python train.py --num_hidden_layers=11 --hidden_size=384 --d_expert=144 --hidden_act="swiglu" --moe_layers=[0, 1, 2, 3, 4, 5, 6, 7, 8, 9, 10] --routed_scale=1.0 --init_std_router=0.0151 --lr_router=0.000905 --norm="rmsnorm" --learning_rate=0.000547 --beta1=0.9 --max_seq_len=1024 --train_tokens=325700000 --max_steps=4359
Below are experts of layer 5 (counted from 0) of a mixture-of-experts language model. Rows are named router (the router's row for the expert) and show model dimensions 320-383. Each number is 128 + 32 x the weight over its row's rms, rounded and kept within 0 to 255. Numbers have three digits each.
After each expert's rows: "gets" lists some tokens that make up at least twice as much of what it gets as of all text; "mostly gets" lists some tokens that are sent to it at least half of the time. This comes from a sample of Wikipedia text that the model never trained on. Tokens count by the router's weight.

# expert 8
router:139122136121156180119132087050026102073195114097123127130166090195110142116111119104110105103105062116120227133143159123119082117126185089150128125065089101161129136153124156175120124146139131
gets: " |", ".", "-", " in", ":", ".\n\n"
mostly gets: ".\n\n", " |\n\n", "\".", ").\n\n", ".\"\n\n", "===\n"

# expert 1
router:109144131122173127119105180156121154147118071160137161150145081119180173127137130131097139092109126129147137107136149127145158140189103213129171116105168134144123113076105126155088117162206180
gets: ",", " and", ")", " that", " as", " which"
mostly gets: " where", " when", "),", " while", " but", " which"

# expert 9
router:132107105095131120112092051075121145148161151131118145137112100155110104115162084174175145134139095120112124148112094115153158197179126148167099147130109159130116176146159090181116075166090138
gets: " ", " (", " |", " \"", ".", " —;"
mostly gets: " —;", " \"", " “", " .", " •;", " –;"

# expert 11
router:116159128168040083121103092120174111143121126085125101142195162080139116130091135129112149115135130144147106121116119128153144131119094137105086116220141107075081109155133155112186122152168071
gets: "201", "–", "200", "2", "0", "4"
mostly gets: "201", "199", "200", "198", "202", "194"

# expert 13
router:103170145158152110142110143126164115125144107100154151122137166092128103081078143129101082156154158178096140130118178180074138157142098024099115114052088144188167122136131110114077103094175129
gets: " the", " was", " is", " The", " of", " a"
mostly gets: " this", " during", " most", " was", " became", " being"

# expert 2
router:081113157122161124107091091155144122072158173184106098090164139114112133147131113089145185138101119111197138120198125136118112071066139068150149140140078124173162090123091082109113119138171124
gets: " the", " of", " a", "'s", " his", " their"
mostly gets: " new", " local", " their", " own", " original", " large"

# expert 14
router:133072171163158144096097142142128176076164171128122098163102146088220210138154150134098135142148060144093127082117180126082148169127180147142149056141104089084115092141094097071081118173174143
gets: "\n", " and", ",", " |\n", " as", ")\n"
mostly gets: " called", " often", " used", ";\n", " like", "}\n"

# expert 7
router:145100083090103126120169133141155131170092119142079086121131115128090132092152144174169097130124148156091128130199079144108143119206097184142115117120144130162130164143129132113156116101096186
gets: " ", "1", "2", "0", "3", "4"
mostly gets: " St", " −", " W", " $", " J", " D"

# expert 12
router:184180140135107096131127092069116154162127105083241160105122128119143119138139104107133125144142088085150139123105162106091126159152106120119144121119131075087152202167091126149134154126074114
gets: " ", " |", " to", "|", ";", " |\n"
mostly gets: "″N", "°N", " Born", " until", " –;", " December"